Below are experts of layer 11 (counted from 0) of a mixture-of-experts language model. Rows are named router (the router's row for the expert), gate (a neuron's input weights, with its number), up (a neuron's input weights, with its number), down (a neuron's output weights, with its number) and show model dimensions 96-143. Each number is 128 + 24 x the weight over its row's rms, rounded and kept within 0 to 255.
After each expert's rows: a language model's description of what the expert responds to. This comes from a sample of Wikipedia text that the model never trained on.

# expert 0
router [145 160 159 118 124 109 158 103 146 104 130  95 119  99 123 115 110 142 146 141 129 116 155 108 145 132 132 164 103 150 174 133 117 115 165 144 107 134 121 156  95 153 134  97 150 144  95 114]
gate0 [110 124 100 149 147 134 135 140 138 146 153 131 118 118 171 162 104 143 131 130 108 154 143 108 136 111 103 144 102 118  85 112 162 109 130 125 130 173 150 127 128 130 118 124 118 136 166 126]
up0 [144 152 135 136 131 137 163 111 114  95 178 113 131 143  97 120 161  97 122 153 117 115 145 117 129 119 142 127 127 159 146 153 118 127 144  96  92 149 107 123 106 134 133 138 130 142  59  88]
down0 [ 79 137  99 118 123 147 128 137 188 109  99 127  90  80 126 146 117 132 143 113 137 137  65 159 127 157 104 120 131 150 119 132 140 146 105  87 121 151 137 131 141 135 116  91 110  89 164 125]
gate1 [142 115 121 113 114 104 145 124 121 107 106 124 115 163 122 113 163 110 138 112 134 105 142 113 180 162 136 105 147 138 184 117 131 116 110 137 147 123 131 152 165 172 130 161 100 108 165 141]
up1 [149 134 131 132 179 137 161 139 126 188 123 123 122 143 135 129 119 132 108 109 121 136 101 110 123 177 136 128  63 103 103 130 148 135 149 156 128 118 149 119 128 138 159 131 161 113  66 133]
down1 [127 136 119 157  85  90 155  97 149 132 109 139 132 157 104 106 160 134 168 151 132  97  98 105 114 125 144 126 135  88 131  81 121 125 107 113 128  73 129 134 141 112 124 126  93 138 166 129]
It responds to: Bare space tokens, mostly between table cells after pipes, commas or semicolons, before numbers like dates, times and scores.

# expert 12
router [148 175 149 123 110  93 160 146 106 116 153 133 115 105 163 173 170 120 133 133 118 117 123  87 142 160  95 149 134 172 147 157 110 122 138 184 107 127 131 118 109 156 102 113  95 141 171 112]
gate0 [135 102 158 151 137 150 138 159 131 175 132 146 124 112 140 124  73  98 141 101  56 146 109 112 125  99  95 102 148 149 142 141 134 135 132 141  89 142 119 117 123 169 139  99 119 121 130  84]
up0 [130 145 101 156 168 116 133 139 112 152 107 118 124 138 121 141 167 122  84 159 120 117 155 162 171 117 102  89 117 115 139 139 144 101 123 117 197 122 107 126 118 143  77 127  96 107 129 133]
down0 [111 148 148 121 151 113 132 181 131 137 184 140 117 144 121 112 144 145 115  59  91  86 103 118 156 123 161 107 113 182 152 142 122 106 101 151 126 116 161 122 126 107 132 138 135 146 129 117]
gate1 [135 131 119 158 151 166 144 118 106 137 127 161 123  96 157 123 148 155 174 164  85 148 131 134 157 104 129  93  57 131 150 154 112  47 133 119 145 168 102 129 138  82 117 109 131 111 143 148]
up1 [149 136  99 145  99 158 138  99 134 113 148 144 111  69 184 139 154 114 189 159 109 135 132  93 119 121 136  74 109 158 115 159 119  88 104 139 121 132  90 133 127  82 134 114 159  89 154 134]
down1 [ 93 131 106 133 145 125 146 131 116 144 136 124 149 105 131 137 117 160 123 145 129 128 127 157 129 129 151  81 137  82 126 133 111 143 152 156 161 184 120 145 124 101 154 108 142 123 145 133]
It responds to: Inner word fragments such as mp, p, ent, est after capitals, in names and technical terms like Po-mp-idou, C-mp/att, G-est-ational.

# expert 16
router [174 115 146 143 118  77 181  81 137 136 147  86 111 123 157 113 135 132 142 142 149 130 124 121 163 160 168 143  96 157 165 140 100 158 170 112 118 163 148 169  85 151 134  81 136 117 158 119]
gate0 [154 102 123 110 131  71 153 124 132 123 159 125 129 145 135 141 147 127 122 101 131 143  93  63 130 145 106  71 132 143 158 131 166 148 128 132 132 150 123 131 116 134 134 109 123  86 118 116]
up0 [148 127 111 176 114 115 101 155  79 100 119 150 113 136 155 145 157 161  88 163 112 148  99 196 122 135 143 136 135 132 121 143 130 149  64 116 137 128 136 125 132 157 122 166 116 118 106 107]
down0 [155  94 116 153 153 129 130 100 110 136 125 151 142 156 116 132 107 124 144 148 151 114 156 141 109 143 121 150  59 128 138 100 108 129 125 125 132 124 143 169 124 157 141 142 133 164 120 132]
gate1 [114 146 108 150 139 105 168 136 107 154 116 116  78 107 130 121  96 109  98 135 166 111 100 131 137 140 124 116 114 137 174 117  99 157 138 130 109  89 159 132 145 115 108  97 131 143 130 117]
up1 [115 136 126 148 152 131 186 150 115 121 115 157  88 115 140 148 152 118 105 172 147  82 124 163 126 125 131 134 122 112 151 102  91 165 130 123  77 139 130 138 113 170 143 115 109 110 153 118]
down1 [150 131 159 135 162 123 110 101 127  93 144 101 148 109  91 129 163 110 135 108 116 125 125 147 104  46 167 125 114 119 149 170 120 153 124  91 114 119 166 111 116 126 136 107 164  82 184 117]
It responds to: Word-initial pieces such as re, Re, dis, pro, Ra, No, starting words or names split into pieces: reconstituted, Recipient, Raquel.

# expert 26
router [127 141 155 140 125  81 141 108 110 144 170 115 101 114 169  97 154 136 164 135 104 101 128 121 129 177 131 127 121 112 128 155 108 152 126 135 106 177 115 138  75 140 135  81 138 152 124 118]
gate0 [137 105 141  86 148 116 102 164 103 126  93 152 152 119 141 118 123  96 137 133 130 112 121  98 107 122 168  77 119 123 149 156 166 127 126 146 137 144 136 117  84 102 125  88 128 151 104 120]
up0 [133 125 157 125  95 143 122 174 125 141 124 161 112 139 155  77  88  87 132 152 100 194 146 161 135 131  94 109 145 150 177 127 119 151 155 128 101 122 141  76  79 150  97  91  93 135 126 126]
down0 [142 116 148 109 114 122 144  89  99 112 160  88 173 122 135  99 158 110 131 154 108  97 124  91 158  84 134 110 143 141 108 106 101 150 132 126 170 122 123 119 160 147 163 127 118 192 148 129]
gate1 [141 139 128 149 122 104 141 113 101 149 123 122 124 167 138  86 154 169 167 149 125 168 100  91 119 111 161  86 153 141 157 115 132 141  93 119 130 147 160 140 127 121  85 143 145  95 160 134]
up1 [152 143 140 158 160 143 139 131 170 132  72 111 127 121 109 150 155 135 135  92 123 138 142 140 142 125 118  93 137 137 115 141 106  83 144 105 124 129 137 186 109 115 119 165 152 118 126 150]
down1 [106 146  99 151 143 104 126 122 125 143 154 118 133 148 148 148 157 110 107 176 123 110 121 104 102 124 150 126 137 124 164 118 163 144 139 116 139 158 114 141 107 140 115 122 120  87 124 164]
It responds to: Periods ending sentences, commas, and clause-linking words like but, where, when, because; also decimal points in table numbers.

# expert 7
router [156 167 147 133 149 110  97 135 142 131 153  83 127 100 151 129 155 142 141 149 105 119 123 107 145 135 152 149 115 138 178 107  98 148  88 150 155 171 134 144 118 110 137  88 101 143 142 103]
gate0 [170 157 118 147 136 128  83 136 129 118 102  94 168 146  87 127 104 103 113 133 136 138 153 128  84 110 136 123 163 157 110 101 121 124 144 138 152 146 131 168 142 173 151  93 163 148 107 134]
up0 [114 137  98 101 134 152 172  34 139 124 141 127  90 127 131 122 150 141 122 146 115 173 149 120 111 163 123 124 146 107 101  80 130 135 148 153 152 119 136  96 110 119 152 135 129 155 138 123]
down0 [129  96 127 100 116 126 120 140 119 172 113 113 151 133 162 156 127 104 133 158 105 124 168 124 145 106 127 161 152  81  97 106 164 117 133 154  80 100 111 164 124 141 130 122 134  73 104 108]
gate1 [ 96  83  87  94 137  67 178 138 107 124 169 130 122 154 181 130 124 107 151 106 127 125 100  96 123 158 164 108 152 164 128 100 136 121 122 149 108 111 141 151 156 110 123 102 157 114  83 186]
up1 [152  96 127 148 152 118 155 117 139 115 146 116 132 139 171  84 145 143 133 137 132 153 134 116 115 154 171 101 150 124 160 179 151 151 134 119 132 138 141 110 166 164 130 117 133 153 112 143]
down1 [136 110 183 145  84  88 125 120 128 176 145 137 146  90 133 128 101  98 166 174  80 136 112 131 121 132 118 126 140 151 134 146 126 100 176 123 152  94 165 106 122 113 109 133 121  91 137 138]
It responds to: Line-initial dashes, table pipes, colons after infobox field labels, and semicolons or commas separating items in lists and tables.

# expert 31
router [179 137 150  97 175 104 150 121 114 115 137 112 123  97 139 133 155 129 136 161 106 113 120 103 152 158 159 145 112 144 134 161 117 128 131 151 104 138 168 154  93 126 101 130  81 141 114 117]
gate0 [150  91 132 135 138 140 112 101 102 113 139 135  90 132  82 136 134 185 141 106 131 114 153  87 113 141 118 141 115 161 151 137 127 112 123 143  66 108 131 117 116 111 115 137 156 117 123 113]
up0 [139 137 132 138 162 120 125  96 126 149 118 166 126 167  97 153 139  94 143 113 101 120 123 151  98 155  75 114  54 119 130 162 123 158 142 126 148 159 106 135 130 110 140 145 124 143 134  96]
down0 [101 112 123  78 109 159 133 129 121 128 112 112 134 138 150 160 131 110  99 116  95  84 134  82 137 121 128 128 120 122 116  89 139 108 123 128 148 109 116 182 124 128 125 130 120 150 114 116]
gate1 [150 146 162 140 153 117 124 133  79 130 166 158 115 104 152 121 137 114 154 111 110 143 159  91 124 137  88 137 144 155 138 128  80 114 123 162 109 110 141 132 162 147 122  92 110 162 140 132]
up1 [131 125 102 123 132 146 142 124  99 117 120 131 101 109 136 106 151 158  79 183 101 108 148 114 113 110 155  99  93 143 169 130 112 122 151 163 139 106 161  88 139  96 128  96 148 147 132 139]
down1 [145  86 158  80 122 151  98 151 153 153 132 126 110 127 141 134 140 136 114 107 125 128 107 142 117 109 103 134 112 128 104  99 105 152 134 124 121 134 139 108 137 121 101 109 119 164 121 161]
It responds to: Words and pipes in sports texts, such as league, cup, team and club names, football, basketball and team in First-team.

# expert 22
router [142 169 174 109 101  95 165 115 106  81 154  89 128 120 165 105 143 110 160 151 138 114 136 116 151 143 110 144  89 153 110 120 120 129 154 164  93 172 167 157 113 149 133 137 116 158 156 122]
gate0 [119 133 130 139 146 111  99 169 138  97 147 118 126 131 133 106 123 102 173 137 138 150 111 137 123  91 135 134 102 103 114  71 131 148 148 174 138 129 135 137 136 131 174 110 154 102 151 147]
up0 [137 103  93 119 156 157 152 118 122  91 126 132 118 149 103 141 125 120 137 140 115 114 122 107 109 153 128 151 121  76 103 130 137 124 166 132 133  80 155 150 188 124 101 109 112 137 122 193]
down0 [123 141 156 124 128 111 151 149  65 132 172 109 125  94 114 117 149  95 157 128 129 113 132 138 152 161 154 136 155 155 125 148  81 132 153 118  91 159 119 130 116 138 169 117 117 117 143 125]
gate1 [ 89 118 119 131 115 100 161 100 135 124 105 124 137 155 122 129 111 142 107 121 119 112 121 123 134 106  97 144 128 132 141 102 123 100 138 167 163 130 120 137 145 121 128  85 117 162 104 138]
up1 [143 124 106 112 127 148 133 126  91 113 117 173 148 148 176 129 165 123 115 106  93 128 169 113 129 124 119 143 143  92 130 131 108 156 124 148 132 101 152 130  88 123 125 137  89 111 144  84]
down1 [127 130 157 167 111 101 106 116 114 118 154 105 121 113 134 106 121 158 126 114 125 136 125 125 111 122 177 111 170 115 111 148 124 125 116 128 148 163 149 153 144 120 142 130 127 139  96 149]
It responds to: Everyday verbs, auxiliaries and quantity words in prose and quoted song or film titles: Go, Got, do, came, more, should.

# expert 21
router [132 134 139 145 121 113 200 106 143  82 168  86  94  97 135 111 193 146 120  97 104 107 116 135 158 136 124 161 132 145 129 151 100 177 163 146 104 128 149 137 120  78 133 134  86 142 159  92]
gate0 [146 143 109 146 109 102 158  97 128 123 132 130  93 106 142  95 124 118 138 123 139 114 139 154 147 121 114 101 150 139 130 149 120 154 124 118 111 137 102 161 133 134 199 156  53 145 136 150]
up0 [120 152 137 146 130 101 154 107 110 118 127 123  71 115 117  88 122  87 143 142 139 171 188 148 155 119 109 115 113 154 152 122 145 178 101 138 154 141 148 110 122  90 125 172 170 138 167  76]
down0 [ 92 121 142  92 131 109 101  95 131 147 123 142 118  99 118 166 139 115  77 146 130 136 113 157 123 124 160 104 164  95 156 147 105 163 178 145 123 114 156 137 112 107 105  90 171 149 100 128]
gate1 [121 109 122 157 124 100 155 149 152 107 144 126 168 101 127 113 155 163 157 126 106 120 100 155 160 105 146 136 179 140 132 100 125 146 162 118 150 147 146 156 141 119 151 151 119 168 123 112]
up1 [ 89  94 190  97 186 101 135 155 129 129  94 106 106 107 108 123 137 111  91 129 129  98 118 169 152 147 144 158 132 124  95 130 131 182  72 125 109 131 155 157 164 144 127 135 128 155 144 138]
down1 [133 159 104 139 123 161 136 127 123 145 144 106 105 131  94 134 167 152  46 138 109  87 113 160 142 160 133 177 116 133 111 127 127 156  99 122 146 125 150 149 147 144 122 108  81 157 103 162]
It responds to: Apostrophes for possessive 's after names (Taft's, Europe's), plus digits in years and possessive determiners like his, their, own.

# expert 19
router [153 154 163 154 123 100 163 137 129 112 155 101 107 123 142 118 135 160 139  87 135  93 118 120 163 120 114 168 118 143 111 165 129 147 158 168 171 161 151 141 122 145 136 118 133 168 124 144]
gate0 [162 143 150 132 174 104 142 124 140  99 152 160 138 110 180 149 113 119 131 173 145 108  96 136 129 125  88 160 129 132 157 184 148 138 104 110 164 125 144 130  95 118 140  79 121 147 118 155]
up0 [ 73 122 157 153 103 142  96 114 159 150  71 122 119 149 120  70 101 121 108 114  85 140  96 139 118 126 167 104 145 137 107  76  75 119  91 103  78 120 107 114 163 110 105 158 135  79  99  85]
down0 [131 118 102 154 160 171 146 120 142 147 103  78 138 162 144 151 132 121 163 114 157 134 133 129 126 153 121 148 144 137  85 133 112 150 134 127 117 147 101  76 165 154 100 160  86 150 126 107]
gate1 [136  94 119 126 187 108 133 109 144 135 161 138 117 143 126 127 112 107 133 109 136 118 137  88 140 102 114 123  93 116 137 128 130 140  96 175 118 159 145 153 111 103 149 119 136 174 146 114]
up1 [138 136 139 131 112 159 128 141 116 111  98 142 138 123 155 104 119 122 175 217 129 121  90 178  98 113 139 114 111 122 116 113 110 148 173 106 110 135 143  95 173 140 159 132 144 126 109 104]
down1 [111 135 161 159 126  74 128 144 113 104 105 124 102 144 125 106 137  95 152 133 124 147 128 147 148 169 148 133 155 104  80 122  92  95 141  41 150 164 143 119 110 166 125  90 117 116 149 174]
It responds to: First piece of a word split into pieces, often capitalized, plus heading == marks: Co, Ma, Po, bo- in bootleg, O- in Odd.